Experts of a small language model.
Size: width 320, 143M parameters.
Experts: 96 SwiGLU neurons an expert, 4 picks a token, a softmax router.
Below are experts of layer 4 (counted from 0) of a mixture-of-experts language model. Rows are named gate (a neuron's input weights, with its number), up (a neuron's input weights, with its number), down (a neuron's output weights, with its number) and show model dimensions 40-79. Each number is 500 + 50 x the weight over its row's rms, rounded and kept within 0 to 999. Numbers have three digits each.
Before each expert's rows: "comes before" lists some tokens at least twice as common just after its tokens as in all text; "mostly gets" lists some tokens that are sent to it at least half of the time. This comes from a sample of Wikipedia text that the model never trained on. Tokens count by the router's weight.

# expert 32
comes before: " \"", " Nominated", " Best", " the", " Won", " Actor"
mostly gets: " called", " Best", " Awards", " Award", " titled", " Director"
gate0:460501481533567524486460509505409495482403341516465444464432486522448493507539569459538493503544404420527464468445517505
up0:513622533418536455474456484476443519519595519552581532540507584515493514574455488456495490511478488707459473494476537538
down0:484421549524481502521550566492445470584475517571530490476580519463447546544445488484484454499512490503427502439484435530
gate1:540547538522525475495542535485431530520494539603487558458516528543522551482536387486481451499502516497482426473518571527
up1:593417377566530524437495433538574514527444580515516437493482409474508462417492552531481501456450488357526487534588472551
down1:530458486475536499536564473518511416518505522464508495509506455525456461497487494604474473578467540553520505512495478374
gate2:384454514574470525494548489471536550477564564550477536388470555526420537575478403498521492467531491528435577543487467468
up2:487488468555593584525520540519566526530482383519412382485466597550455573523430429555561557449487472543466545538499503435
down2:415465581481447401468486466493549419478487511507533481509490526510484486555409472504509426523613557451472567496447542481
gate3:505432465418525601508522436545496413489474542514536547482550519484461405509540510506550438539481440501500582453479505472
up3:512468405532525480527459448455485481467478488530434417567540524560526461548542483476409508405421573487542468594483518431
down3:458520441569432462478507552506514588481495398449490442554511514455488535571501554412486524431521510450519513545481513496
gate4:451462537493486472492461589487415480431560481543518531485530572574481451549448571364477498464470495478502535525504590445
up4:405495535544434451517445553524474520481490467523587463449547560635444519506489542479461486464558484381507506529400583416
down4:500576482512543515475457462511543546434564510504530602556502472580459509454518527394536591549591470514541502534528506444
gate5:425412504490504501471471457502547538476482380542485493513479536453551506505455588563447581416488412348566445572505494480
up5:478460457453441482418546523500586531481419433521492416609496570421551500458431515474494561489392443489549474567554517609
down5:420546512509521550534399520478493530449606521554535494503468485588531417445575527506516487486592470490569546489475461527
gate6:477569529504493529593505406469475544507587497523519581462449531564475559591581455439445526449513593556496432427494524507
up6:595443449535474527468377531466520507573547487508476440475502421429468437507430621493529521470425454446527625465470465498
down6:600484466475557551587438409560548499577512462524477433499517509536486620464446481501608499501442513606461490496618548498
gate7:534461491497508526450501579602561506538515405477406526508597504602463550492390472450523506567553483533458544448510479529
up7:457397453472527545482534602574502462515507476488539478542558574572510508445536449511479579494524591493500482437538505478
down7:490567419508523581456502428536491518459503540535510474568493510438620499507529570443591483420570547570467542433391503512
gate8:491493454416526479427499573551462495487628517540539472574552567461481478495523525442520515506507525536524480466539490604
up8:515422430504588473534541453447563479478380423470420515591438616504479492502539507537492498464546475517440592486568476387
down8:461443435450539525534507489491607485526452485619494491501573504480498529476553483467522508530569515531566470523594483474
gate9:535442468468436553533453514407465492448506472487424554549535461580502402585531471477463451521549466457510529445487461516
up9:546404392444479531541449493366349527491495471515447519494468388531518435539523517493463476459457485480580478476518499506
down9:414511552548493546550469559406499628464494442547576435532515560440492425570489430515435494481522442543475552564586518539
gate10:546524483365482598495457574487449532529519466469529500517493525570545452564496506467462522616476435424507531508438563565
up10:542501443462490520593515529598489477585480585468443588599422478480550508449490484666444538638441571553523511498512589501
down10:552457535464429502514556456539584500522583544462538553572464511503578480511485444540441559499491564483476469468481476605
gate11:454539604479488495423557487511568474553484580493431546510459520464519418478481486537552484598467420502466507432531425450
up11:559469445475540554569456515528529511546545457460524547446452569514418513487550481456479566447549646547458529520435527496
down11:541562552479515525477520521487503485588467496570549547505489527451526534476468489501404406458439465439489494445467507376
gate12:483570587538469417420423528470463479485472550450545438513561477553496487498496493391487502413473515526472494532428466536
up12:479576540434586537522528468540475464523493573506507551501524519476400557440541518461491448545450572545464460553529461465
down12:413579525506520432475426501531498588559505484514558541503555465564559453406490525460522422509546487473629526560483579416
gate13:577518469451470515446551435477458500518495510541384449511480531547490484510463409570433572542461489490419483516490543590
up13:465534489516508453511589469475517527459483501514571545475503378435444606554574552463464494546489565452466510416537469457
down13:524512469511544544617570410525563438485519475473477471436529499439495615535484525530546551535532538534423577541494518482
gate14:503523576587529490479497526439426495536590571561382486516511463598510540520467486509521582449511530548369528459511491444
up14:546477516536552441510489449491480532521564509534422490436575454563425568546410530431500561341505444546438523433473523428
down14:596478539503569617505463569483477429563547488471516454592483491512492447531556472345539548453614480585520505459426475490
gate15:501467510479498512552573428458533518555481614442380552532485442580450418394461516556560530552542501532468563485497475469
up15:574475494417518444542532525477537496476465520463432603503434512519573440537491515542435528502483498539460508490448516421
down15:535582436471519502529604497549515475481623451564595475453508548513625434352527535548458481483576553497476512474452511479

# expert 13
comes before: "-", "|", " classification", "\"", "H", "19"
mostly gets: "===\n\n", ")\n", "\"\n", "\n", ";\n", " ===\n\n"
gate0:524555573472495494476508493471573487483451519498441594389469525508454562429494486497499450357456508442480502510432507582
up0:526559527498523408520489510508592454459536404496475479363491449525482589589517572499514416501415496439463497532434499546
down0:488548564483448422417569540461477534580427466519550509533515435449509611540492558591476578523439544599534499492527535559
gate1:501445477574566470476505470533507548460493495505554546397522486535568490460528449489444477569477367521384486481489500433
up1:513448458600553437501488514535498475521542462503501453430459576522557532425529535489352505473531460594438463486555507473
down1:521508467496545570593476568476440514516475532552533479486546631457503541584491520541453511516550455493480467494452521434
gate2:521507468468506566467421561516514507463497486513512446502486513481494517465487455524571484445518464480435459551549442546
up2:478542509421530526465523547531509494575510493422524527478470635473476470543551538462493564479533471528570507535539502520
down2:527522577466444475515574498444480514540510532531606537508555475391516534498535576452490575459556524504518468462454574537
gate3:516568503531645512443498484473480492591509523520478514405531560495527447612425568461507492447576456463443477540526527479
up3:450527511499453499520587456486513528382473550563506501500503476501534481466485555577473467563469494475513528408501529486
down3:449474483489569561551410464514528476497492496462491422457364570535538484471460382518485436473522471613485619539521527464
gate4:456452507573558460491439460644504499536483531430490523479494588469572539465452398467498389497481431538633511475566460541
up4:494534462410411484538562444476505492519516468596556485555501496522522524480560562558482505458499559492480457497484498463
down4:514541533473514423525506553507417423496474505569480539475525480591540586480515482568481506417474524463535547537562530554
gate5:535515503449554456530538503560488479520512441545448416540488505525512435476510539517449504520516507564520483502587474509
up5:479514501554425506455423525434524513489522567437516527530515497499515593471537443481543517425480482442424502454466529510
down5:471571563551493542478537490532536470507433490470447524579517518432508491564484503435554558469516462551616525516556552437
gate6:586463485463469443504481536476570525502496612446531556521434484531556536524459590478456421520469506525471570523428552560
up6:507488411591539545433412470496511517453527556469568582483461603520553470490391523500561536487491408521483425562417449531
down6:479528512511525491456472472394526561508562511442541520518579507526447544469530570510405533494439519454458504505476542477
gate7:537501454506416596471480523478517458452558407541536462595509540463525486536483424459538498585476524475582439402527500548
up7:544535414532548542424476565491531457477521446526498465575600531561562559445556469527452504548582481456527469385545488563
down7:561538472564606559425522515538556490564535472540387462553557518418487487481575518531495602529459553492466515496574470503
gate8:513500456473526480504484529498469498492562537556434553475507459502519468458528473540515524445501534493484481451600515504
up8:505420511547656451531548446485542476480588495537515499423534529500519427452527524515552507499500534564462520500470532488
down8:540475581343500483555516483449488467538474520563546571476554597494548486357523550471479453464408596602518415564457517575
gate9:458487490489529432562448432477570485526442417431389542486521377545481502457437554492511481534495599476466562532483570491
up9:470610511439409476520590557491485505636471564612529554500561615523453497549459459540492602529444462446428502496504471574
down9:494498516521438557519466549575499581442510535481564464535430531491457489430476484511473545478537446498528413490458446493
gate10:486494500546467512587437575499550508527522448584510487520504490499497568560526445527526499470448536427501466450522408570
up10:469529442507493516404520537585363476526492500490553539585488526505494472486445501510501537476612493520525449526563531525
down10:509513494452523423468518439464422565493557477562541543498512508509452513407455537501471445375441481484520471535532489529
gate11:572509495486461412481549523414543488498614584428543471423482519555560579511506422438510482534494529466448470490455489518
up11:468492529539384402498519525572463512528527495606592542350491633475510486569445444589477500571520529464479448544570453522
down11:539522402436562503487410544476543475527553439522420426510444588514427493555462349566502393520570455556486565583503463480
gate12:465425514482543480487516491497545535516594541486446446444497464472447433511541519441502551490521546505520631553503508482
up12:542515483532572556509472464436514520445557518413475466480524467519514468498545552466544550545545499482509571497397564426
down12:495469500538546462446545417496570447528541510469583576599484458507500538481590502478440648518454542487462524410462557496
gate13:533515482543543457463474484420464491514553522551440384477513511541499537556515487471550507527569392525484445521497544488
up13:467526509598508501532468501509479499441524522596597492466479566460543451553418506546481449546469550426535439459524469548
down13:434461502482551542569433504536587522557555447504373481491535533444474459595491382555519573465511486446467554617462480487
gate14:542466522506566424518602576549536499424566503563549570415536517509489520586475512537490493567500548533437445445451567462
up14:531442475484565412466571614575507514443543463537541577468547510508515558576457431530470473594526556489445429434457557494
down14:548515550501619384491538520474439546506493531540591562558623498551499519477475563465478536435474554421376398540484464548
gate15:442445518454414477577476475514545502505438444483575455471508508503443420610500492450444556554470545497572484562446498489
up15:507511428548498396491509491478461427537577453487539440470553563581474457499553469526380562466498548501457476499492485530
down15:488530455417464457511536593538396407531521572596500459491451524467493545522512493576523496537551457533482447491506459373

# expert 94
comes before: "5", "0", "3", "2", "8", "9"
mostly gets: "ec", ".e", "-l", " (−", "uit", "   "
gate0:487526534466473484524424559518445528607419506478569510578479399507543516603521542494536429495404513486368478522539456525
up0:499495443510478447505461564567473488539426462504491575529516406536534571550501498548573423431420532484473485545539526532
down0:536532517501412496496474496568541462554489477413479570513398452516618414483520433453495452530553522503559504475567442491
gate1:438497481566431485589467546478539579546438463425498454509440550442453391525566500606490478510461567479561502536491546540
up1:444514402606445581466538457536543545454416484496542462545476444464539473507471523468453572511491532434459442617508441525
down1:399587530450528580488551490519501527478533528457527413437480561425525435506480489446471425424523500411524515510491534574
gate2:445612459482496473494524499478503556503462549451487475535460473530410560492562502437554463473469515461495470429514457606
up2:511472430494538476581553582451510519362415585554485472548414446559450586502494420560496519497481526509511538513449516570
down2:503535478543437551544598485509463501483488505467498496455483566472476472513549457534547624505554479436409567556545579435
gate3:511450565480503529525467535401490444522540504537495438543532507527482598484526510486431492367465511508455419592432534461
up3:510476499518473419539419579413428509493525515605498480502515555547449575481556465431411499403477533546502469515370506492
down3:460459469452520457623465362461545503429519551442562501418594555549465496518506503538507512438559507412520498490499571570
gate4:467541522467514567440591537498522442500484481503505588477512527514475521464439528445466507570537449488493484457483458467
up4:576434483490526465491503561515454476469377562513445483512512467418464524511410532559486597520476547454482512545570553483
down4:472503478556480536516572416548430503484480508551573480579491419453474588462486486488476497581436529528479515540513504462
gate5:442512459562390548525400530455459528583536450518529443480522373422598485533532533543487545506521512523412447424527501496
up5:563569454451576475452587426519617501443541548475454567498530589508462503441443435430467477492495500477584539573504434477
down5:421537494481483482469612396500521445461428477544536476519522517504458491444549484494462508496489378566459481494579408513
gate6:528422495460484470485402574347588542451590510531403489535478462480502486517517406458561490479473477497477595535554557562
up6:507608492506463476560537401604408480562451478449598601473492511542419438484569538559554476478498422490530469479482404447
down6:537480561474518529556588503601597523480487462543544462480508513454471537590441494492593478526451509486526502517445420518
gate7:383478555485445545475477499582604516485476505467441388406535455508509424547606553466418501420528556488504447491550522487
up7:395508561573535523597505453562572554439541434444468439416503581565511596500490482509468475466534488506479408476484467470
down7:535458381495510472569472417490543540526497524516502501482510488482502546456501470498521473446550541530515521484442484474
gate8:503502602469507496542532461467440478479505431556598541459566531502465561456480519472442470485544515581505471499483468448
up8:454460384506439455518489492482511469458557500492391522486453529475528390527474544468467525546457510542521551537415507507
down8:491549476482460516562481562395518526474543585456418567412524581402473461423584526533482532482499525515607484509506532524
gate9:523520423545461580433513494432389506556534541519384446595450575539480472563456478496497563521493490494479572464476507536
up9:564554518544522528415609557420478400522534428558439411504544529538516519540478447512430606503433553571528571415440522508
down9:472533439547473455465433384552357423516470508505507491513424489507480531499523439488538593469479531460540431456500574444
gate10:477517541500426466561386489391504486573550554517468517502501502600620439502505505553477514647515494516514500437477490594
up10:539461471557526568453554469619534465448471486506467405422565510403501545470476453495546581413485449450527431580519475400
down10:498551495459518518492477464570496500594493447539513555577475550386447502483481546525466492483500453520547548494501419440
gate11:363567542460510515521522474553568528559501542501477499434579511426377483523430459513431599434509532423483528578525492521
up11:627510479453539462487413523513438494482446500532512484491471423506540552525470515526556485469484425467451456490447503521
down11:621514380569510510479538451424537514453393465476568530601448543491499530470411516457533533550512600390427525475485449431
gate12:478494427537524518482547516512438386520484481530571471564461492513389416540479540449513431416613540469468480550546432555
up12:397487461592462476471441485527462550486491511562467415453595456469596567535510524543539530467495469444395494445469535483
down12:349616459460519558468549498502575497556467480408438538539481480456580477531439504511482530574463616551532496492618473443
gate13:492531571476372405499454506456498483560528556534484561525447393522571537463545487527569522558558461622462502490501567425
up13:513532474501456479496451563493527510472501428572556451556539402429582562514478549518444528413498608493556483449515573488
down13:516499437495424502449445464461466584514550500492449485631491492546574487527407437575535554510541545456412614450492566400
gate14:411464503547546553582507473398491458508536441452559543496415431509557547489475467495547526529530566483476445459523581489
up14:514517453460533488538594465409488528409534536420516481464371615585467498519494372508583484489417523453497537507509563561
down14:420446497494531598488539539511537403589569573535467499559513555531434561442542571524538500431584577515474515346525463586
gate15:544520443500512546475495458494486520522479479530519480494580619457519523545445509532460568494512492507570481476447508416
up15:507497485561475578547531476501430568578518553512459480519646606521381549406477561542427594501508557468532522458450436426
down15:474470396505508573459524485548435526435437431566483439607542570441465532455522577453422390506515520470514473587475496524

# expert 89
comes before: " JPL", " ", "----\n", "CA", "1", " Women's"
mostly gets: " ·", " #", " ;", "'\n", ".;", "°S"
gate0:461455500562473426486451395409346475480462436542471469451470489529463383470542534498466587490446487473478508559534428490
up0:572540424479587494477470488484525482531508540484476485583525479520489535564567411596502445545498480496487503444453570541
down0:515531459489619467496477473512400494501471502419487454575443503571474588507505555556450490531461493466472498580445528484
gate1:497540437462475454553517484474508537464402591450547472537420365533528485553448487441456444508427509554590487510449467500
up1:522561408531436492551527507486472450452453556454629434490487539529484491495436474520474444552399498551499480460491480523
down1:501533484492529520475537422517450482527519546480456517460501429448494468557461533463512408482532612512536547420484513478
gate2:552595454557555528456469605502451509475445437475464432499484473465417517483636465513507422462486479481483479523452580542
up2:506425557569418523486471425505516490543525573469548589480432604525558437571396501542502508572514502515454554410538400519
down2:475402515491526469550410424494481489532537522569490516513456510475541516475572528582450564556476488440541532488471445570
gate3:517447436529478548574498459451551488484573491561534445552547477488521473498446608487527518511454417475502442563445320545
up3:518413420430491516544486500438495428562535502521601476492537485464508443461407566508541509530486441426452447544385424585
down3:492578526496615555457426540509430512485455612592559474555522544401545491488472541602539517410542557499500501513451518464
gate4:539456483543486497460492512572496559533464521576464496529562568458538482490459432500519615428522456493540520474518443515
up4:524442477496492634420463489623405500507450513483457434499528519491468512488578447492486608466564527500515569477467536488
down4:496439419438544505478377440466498581453515561428582488605482537549400559530532500556537534574664474518529473462449434524
gate5:534460437503479457560449490437555496552506511489441537621501489480458452482421469563465565519433490422569446452554525553
up5:524522569510532541531520549523440475415505498453582554395529481557510577480640523466531482509533495556449546541426502446
down5:464443554559447513465478542538460555396496509495511545495529551520523523493346480498469474477448553521446407534537516545
gate6:518563433524464491484480617478470460459521522525387435531559498474450660546591519509520484446515634469567552541486488474
up6:497541531496469522469521619471511452401479511523555514434534501555419578405585493543556456423551574434603569570465548530
down6:507477479504442550474524477584536524468516497492520490438504561573562565552486495523520406456466462530435430619567597495
gate7:537570524561491450547424562593414479522414548499600446512567477466507565532515386420454545564457498545479428528594472535
up7:399452533452490539538619493526466459524574488566537448510528474577446490452538619473567481463622420579452579393477573421
down7:503451511512433516399481474487523638479544613521511570520503469518536535395460518493443453511495461424443531533514539449
gate8:514528445504561400520589545434463528460619465600458524460435472456478510508484458575513460560449467428501545505503472633
up8:472478547518374561525473498565580564507506566450500532505597462534534622499568531472550452550547512520496567479501482461
down8:404453511473466454536503514526537440504515502485470470520499492576466546617498386508533485566323505438553520475422536508
gate9:556538521541472466463465529521509441433553526494430461541494454532535525426506592553473433427443403463555535468492474490
up9:544552521473548449486469498537478501564549511457466509509528467527559559504543631596470529504483424515490519500546467436
down9:600521450498558526507513506573549462512493499418461511531522596529521483499514532481484482474508479547398448533559524422
gate10:563481407507428536505493432548542468505487580513518573498454519582540488433473510519536517500561492417490532479462545464
up10:443468461532476529546462467495548594586479401436496478533537533477514497423507460485561513533442402582502500598523518462
down10:421519581497412549536477577489500567515458477479419484497544429424508464473514443515600510518505469573666568466454534496
gate11:502514471461555589463424521543499484550468434485437504554511568426475427417541518524571585428438488491536553518498561499
up11:452553568513540549508456495522472529565473437518462491511483496452554464499524530480576578485452513481516493555495489517
down11:535531465507586625490464487540565575421545531460509453593488551480522528487505472490450532498708526564535452479542525490
gate12:534426500487464484590603467484421569561516462545610526511470501495571480481448538512549545505452543506542500535530376611
up12:472483504478530375422528577539512455552539448533530488405572533485536522559360476550485458540568556479467550386450470616
down12:530508564470704485436400471502517523489473532577441558508554564486502493527522533484457515467659414489477537485545479492
gate13:458437556462504480469515482469545446492570506411514459385541546534515574529415542532422571588537531492435425407468469465
up13:562575573443497427376560523450518538512554443535506558454537570427575572571473539458435436513534475552555615538578547494
down13:478489497512545521467482523589449483534514495580476480492492512521535535474494474422521489440491521577494399493627516542
gate14:517529458528580414552559471515579429438450550502468451591442549507557540569467408450477524485494482600482516583540388429
up14:566494524498539573526512476529434473527502454457542567509406538533484462447518420477579597568584592418476532538597509476
down14:345505421481502577504482515431490448580509536469454457548557458457490547548502494499480553626614430444493508438519536484
gate15:468494545468577448515495492547436518495421511485431451510461550451578442484491507439541464471514495521564537560531472532
up15:525496495572404486473417504459526592525482516498604523494565484559479594519543431519459496560432483492443390435480517528
down15:508508596583419417590539409489464480543477497545549567365560448475462433474532525478574475509419576470570564430529488503

# expert 130
comes before: " |", " ", " —", " |\n", " —;", " –;"
mostly gets: " —;", " –;", " Title", " None", " Goals", " -;"
gate0:449496502546444532516524602518461484518406456548400516428465573484504500436509439481551507449471493550476443385453532479
up0:468547429430508430513533553488484448523528395514489424499540542518615511429449525497558504574460580556484501486568515403
down0:481538481498495541507481514444456505479572514463465516594525500450502451481493496415512542450471512513483474494493523498
gate1:557444589438455497430496576482458434477529517448485557499615457544568360463525488598403471455545591600453458600472546425
up1:500585527509493429441525495499483551540518602492421550467461455517533498439536470557448412399603508465433525508454513451
down1:509428463369523513464591502558491557487481484616498571380492424638536483510542490448442610487443534437487552504541515555
gate2:484560511556512502518524529477603546462474492494592495531464517523526524533505458526555425557506429477412496451567414461
up2:582552532437557433513546481408476479528551527466501638470477429459375609418498573483553527426424558468520507433533552537
down2:544525471533561543470422561559490525473503555503505488578530550492555516522446475497399514590520527616525470471518555473
gate3:501531512511545544472424488474440456482455355455465476541497610504528581479465597572445530502456509461595537626430583535
up3:446459559440494586459487515421382473510487567466511471527482375459531520500470466462534404394559518522461422471501502515
down3:505473516484502539506514391456451472543477552470491547479531380570347461398478558506524550472433492606471603476473481454
gate4:564392415500505513518463477387577459477354419565562500534559504478469461495480498467517461569433500511590487479567480481
up4:556544461511446513523553538517630440494432443451448542472553562412516474509490498545457487509498522345585502521514533474
down4:505523522481513527492423478472613492505530514596526511540453562463518470524542442464450505503606492416445514448426548514
gate5:451471415521480537479485457490467473426520535486413374529577496516385550535384523404530554419542495492358399468494472516
up5:454444435518493503512515486477505535465491527461424445511520432517453545520395512422465544478555549420453438519489442537
down5:524443545492531501585503393508463534486458564585551501470543471525531491476524450493477544563660500522456489448524532527
gate6:526490422483493484508500539559593441425507484447457581518470493555436515530448482457387461573516543392534584539500538433
up6:467531571471492465524505478523418565613442483510562504406554529456553485554510480567608577492504456526485466481502461544
down6:476452512490450505523444480521350511570575510480516471484522527453512448463538473474452503497442560538505494492473440546
gate7:472408552434537523590578470435439507504434519456612539408480559521485548521479453633483493534487552485502609477509503439
up7:515360549486552500524529389511483550508489511487579455501470591580418528492469441530518493568582465539475421609501415527
down7:480497536469582531537526439474520517494538558503472523523461503478507424469358484553507499485486538466503554506493495457
gate8:582510563461523457542564563460584536550507483563493508574586386509495540476498501559496440514554501527559496465625532522
up8:415559521487465567485535467540455458511479496451463507508496544529478492492539475531504523513516483421514519489391402420
down8:438546480466541570557408497540470513537529519532534501380557490493474522417566464604446543527463516562493378451520453538
gate9:545543620472479534506476504573536457481513477517540502501500580546511527402539451561551474495492511461442515513538544398
up9:524449586459532433445590448459471447485453483529640496565539490505496562486450543472525582534603450458404499491548532507
down9:443488493429572512435491449510562464537570466465547544538462545470548486572377565466459479490553563507461603548501561503
gate10:530518564532513472472530520423443469553447420529543494544477446505537473466523552505510573465437459534515394475562493485
up10:467408526526530438569590560482446543523459467450507519512497402511470496546453595571424615474426550515429531526535496551
down10:364548522584540541455462480507508463444448502497491496691494438471460527479512460457469531545464451503531624407567419510
gate11:489525544508586421582524473485536454409481451516494482441476473499510491629471535447548429523518516463551551436540510484
up11:507470538475558566445495558458407459465456539629535486519488489458507507429434578521491546506597508475427459465546593519
down11:451518455490500507439518578517574456526488516478508593484530451402508568528471473480439506520504456446463480534547534477
gate12:472473461506498537492581461471470474456506577462467524472484406398472542527519504456538545486502538409492550474495445545
up12:505527429421545500431464423472414515462593512478525563523517406434508490516488419488508482519402522430506540564402473592
down12:404511448503482500481446578556433516528575566473589443486567421448571523513448490443432405534550533441512499500509507551
gate13:508513497482419496558462596487522535515493552563445455603503496432448461568535487504440431409423554577552488487527561492
up13:505504586487382542621534601434525538544510566528471502490523551418484449487483441538454484502471502463556529451502588464
down13:460564531499416623470454525475606556539427396530465471536500514430465546493481508535458485567522593506498491553572526495
gate14:423504544564493424470478528511459517522580465514535457486482517426396438553472594580505515464494552603466450459504520496
up14:430524597590492437549507525501491489602524537472565491513477495378371469522487539564538511514617532500476511426513467474
down14:509431530525461516540473472416523455511544554498533525560509559433449552474393535540475506574387402495533490531528478515
gate15:525467521444528531534529450499449578505534593550529494476547479406426577570459574550453528442489493509467471491416503508
up15:496536500534433443486488531478571523470477412470507477556469490522557493400535548458474471570537553543537578481526504462
down15:511557607491425482479484507520477443525469442449483462474477422488415434479475468504461513503254525518598548535489527442

# expert 134
comes before: "201", "202", "200", "6", "199", "198"
mostly gets: "^{(", "–", "aged"
gate0:500476566477552444579519475570595471598565460532523524438568482405515523469511430559472480567528486507528459447556496518
up0:558555402485456554435464455433489508453430490487461445567376491570574468485425537464496513492497567486541536516407446498
down0:533472423567564561488490483476382604482497383423481596488523457520502517446577529538509449444522538430570462513429528563
gate1:603529504532495544525458634505471495491633559577459504521497485533527523538578521570451618465583437440563565491554566413
up1:496449466409540532570409589452603486475505576519455504461461554505484462539557488532453458454472499462563580556488519460
down1:476475401492514438493490531518519508493544628538481539539414491444505611468507518455489501557521438462632541562453569488
gate2:515519465522521486466558467564478467433570552557526553498540575500510494533516530441521511506516509457481537468435490580
up2:474556512436501423570446564397538553510451450418500432483571436449436530528460528580412440529462452486551479597584512469
down2:429476552563502438473551523477522546611421465483449465484513492445419395518408440568528511468498486428541504577584626501
gate3:533544434493527415410475452435489401557451529457476435580441469546645527491403523450627551531438525547476462511484471453
up3:502478472441564411493468502394547509527466544437501494513469437536556479478470539541536433538429488484523437509502493484
down3:534374456479505397519489489486497500571497530498485514434515432502538410517523471512418495477484497459498491518491537503
gate4:467524518468517551470561568548468586643525527529467507485537486472570528400451498474491518394573452543437462526483426408
up4:402478451458464584450428480486531552556548499484429464444503434538538453426411433479511514479498452567459443496369434509
down4:444494503562510495545549518461446548555445500501436467542482514428421459545522569509513560426453505530497475477496530461
gate5:437475428518459469513427513468584440520472498451484451486534528454426505501441480549514425467479501471524533503497532518
up5:596554534434426592471451442566498499524497524591523523594549515440557486478555509449481510479543467525516559476497443525
down5:522603493476516550583507501573479497392475474491528539550530475492498560495476483471485549583625425570510521604487520527
gate6:626608616459494596532503555498468420519479501623524521444473505492529536464476563524464579403460485385538606533512585544
up6:547471514400545512542553475472508450494540574631405471465424570528486533492496473506379535437533422556480615618484525516
down6:489399574533536600476554552504410502558458553490503473554485488511501559513472571488437527473568492517555581505470475453
gate7:457471492512467446497451480531578644491427500432463517521468392488552503587461448480579471438433516612455427463505510554
up7:398532406414445398454442403499544557476471567478414462566406464561514502576502426467544438495473432630449482465480486486
down7:469491496478421451491530505551568469480549462524537477590463539504476501487503536385525521458445498483562504446467531407
gate8:484411588492435477487530541521496435541483507543446519474539511488526553394526503592426488469579570425547532478498492426
up8:504450513491415411506508500509465461495513503652394487538424585502480496446534473545445475496524495536575573508492383409
down8:513530482486500532540560473503518444457518493463507478529439569535510585391576480443469492502495488463579601455378575431
gate9:482521444456533430553545598456559519357526576584548483452483486431465589592578441558483485531499481545573582487503479468
up9:552495560527439606471435369494453458622456473449464513540461524567573355415496521500539522463434443434472398509523517553
down9:488585508478496596518596487521424465521450486431480535496474450467428440468493622531558541522477491550524397564489450546
gate10:444567529525458542506484529555480539462546483505545477474509505489496482462513534516499578410550373577515526519508500472
up10:436480450402515477545449481451613492476420544490495494469426507560461431454528483513523422460439482546524529540484468516
down10:469506535591450410499529531442555638447476509451505472448434540530450545453502531434481546522545467522451436530460579517
gate11:401542449490585417512579512484456568567534504515418517472569467546367554540429489567440493484479515569419425583512485576
up11:520505667460512500538534497440577437528569475453607503396460492496539472504611540514493485519491531491480585436533460542
down11:518542518475463518418500493508487475444481406453497524403645527437569437518447473592450480547527464467567523496513595507
gate12:494477485556517520487571480535512474567533497572471460514499535551512433556394603401468557559492552509502397553533568502
up12:440442468421490488558457502431573492485454552507466506483470540524512398489497536470454417488422498507532479584483512503
down12:482483477416481573500525467530531484522467486507516504569451527440498527487488419532494425531545529431432522573520446573
gate13:339545457478535449493448519507498456499453433509471497490527553463394514532399554486532498521545588456500541515580433537
up13:566467496536525520483576451492491503492506567526544524526473491534542448558562459460512550509424459552505452501457486462
down13:568467494540454495565396445470461475511528501517491495451589545473489573444567518445547495494506526439543504560487493485
gate14:659552492458468399538526430478509485442554479640554477502485450538539453471558539562448514512462520507436485414571434573
up14:347420477528520584440504497544479496569449503385439503504533576489427559539434512400490508500527515515591556552393576429
down14:483493500430502476528480477469521547553508429455464534513472574531491509494548428470526544482477538548397556495511437451
gate15:461564547504492474418494487524503441545422479615445541486547544517504579504545557535541448418488522510487509305541549533
up15:502550487525502511423516449535549494534401514566471528435530466501492493470521564546455443414421505512502491442539468546
down15:457503459466585482582491539532500465561534555526481498636458570478461537536569474510487489461474409570384622419508354450